Weights of a small mixture-of-experts language model, trained from scratch on English Wikipedia.
Training: a variant of Muon for the experts, 457M tokens, 3487 steps.
Below are experts of layer 2 (counted from 0) of a mixture-of-experts language model. Rows are named router (the router's row for the expert) and show model dimensions 0-127. Each number is 128 + 24 x the weight over its row's rms, rounded and kept within 0 to 255. Numbers have three digits each.
Before each expert's rows: a language model's description of what the expert responds to. This comes from a sample of Wikipedia text that the model never trained on.

# expert 12
It responds to: Numbers in tables, statistics, scores, times and coordinates, e.g. "| 66 |", "1:17:32", "1.73 m".
router:126094126101112148129132140109100122104139149150127083082129086108103126128090104160106116139125138158109117139110080135168148140114120121182138170086143127151186133128161156107137114103105110141139108132127105139156110136135144146107134101093078162133152116097096168168110127112109117100156114105134141143123148085107155105150093109133105138167117098123134137140156157140104144168184

# expert 7
It responds to: Separators between table cells and spaces before numbers, as in " | ", ", ", "; ", ": ", "% | ", in numeric tables.
router:126175179153122112155146149101096164126165103159148127149157101085091152160117125121117113147136106129093125108109102154130103117088131150154116116128121125134128147118129143103131128126131092145125107137130098143158084134180110129129132141069115129100129099152150149125125085103123087189068124137152138114119132159131157141140107137131141152107195130137129121156116124109107122068100

# expert 6
It responds to: Capital letters and first syllables starting foreign names, especially Asian and South Asian ones, e.g. K, B, Y, "h" in Mohini, Bodhisattva.
router:131111133132146133143148118174135134122093129138104129088084125073146128127122146107147093132136180145157126115109137101163129144110131173145133145118170131118125090139131128140121073100113117140082124117139098124153143087177147154080111093101129143123165118175124138094154099121122179141116118099099121114100099099125099145174151106113129112091131140118103083113128124101093127087142

# expert 8
It responds to: Capitals and word pieces inside proper names, team names and titles, e.g. Hancock, Fas Racing, LDU Quito, Army, FC.
router:134142146118166141156117123122148161115084155139161095127093138110108142103129127119154081137117090094094129126096148128129125152129104094133143139090133163141107171124124150129098157103122148152114175134111110170083121123120150137096131105075164146135097143154065135112107105098081142110119156132143139149143143125127142139154106153170109163136152131176151141109154121177131161152117

# expert 0
It responds to: Pipes, colons, commas and percent signs separating fields in tables, infobox lists and sports results, e.g. "| 2019 |", "Headquarters:", "2–2;".
router:139136139113112120118149137121143147123114153139160066083148120114108138098118137114115080105116121133110136106127123136117123124133139083149164140146138146124099148126107127071116169110103151096138118125137075139107119129140087155071149129094168124129184143105152152099108114068157153181100122108158140132099140156152095112141104108130116110106177096121100094116134158126103151145120

# expert 14
It responds to: Final syllables of non-English names and words, e.g. -az, -ić, -ova, -is, -awa, as in Lascaris, Kolesnikova, Herzliya.
router:145091125146152153128134118135119130112122122123083108114102100086125161116113125125086120122110096141155125093135110142124134108148113078139123128110143115128114091141106145085149093097129112109074154083183127124149132137161134142119109112106149142135169149137106131088168103090145143133052136084146166096145111140142135125098097091164120134113171128165131100140148124166112110103136

# expert 3
It responds to: Short pieces inside proper names, often after a capital initial, in sports and music text, such as L-on, B-on-ne, L-an-arkshire.
router:137193097120110100141093135121129183106127163132143115135102127130155119114145129103101048126105124090102166175120163089162135128148147106157105104116139148141147148132130148115092135144155153144132143159095111109121113131122083151146136137152153131127103129104137173121111089105122160097175138127105110097101083144098140113142167155145126149113133113110123175103142139147148144128148

# expert 1
It responds to: The word the (often after commas or in, e.g. ", the", "that the") and leading digits of years or coordinates such as 1045, 2030.
router:140124112119123090110111138138077098086109146147124144070150103121140174156146116137101140120166113151119135124120139152125101134148113188158161110100093148124114125112132094141135131084158095131145165160138174173135084133126117135129117111113172123118119106172146154115100128136147134159101125153124073129112141150150104120178152151145102159121139137148173131140130086126124163114094

# expert 11
It responds to: Word-internal pieces such as dis-ag-reement and pro-hib-itions, plus plural or present verbs such as are, have, have been, include.
router:096119087150139123151147117072097135071133105145071109118156147138101095130097128111115155126178121175131102146124111153127115087113117128138106159133109135146086120105111130119106170103108123075138146100115090110114098137152142137136133099154145134137133124118098126092113122092167149161161127086086129105163120135137120108124108138129097133140086126079096098108113133101112127108162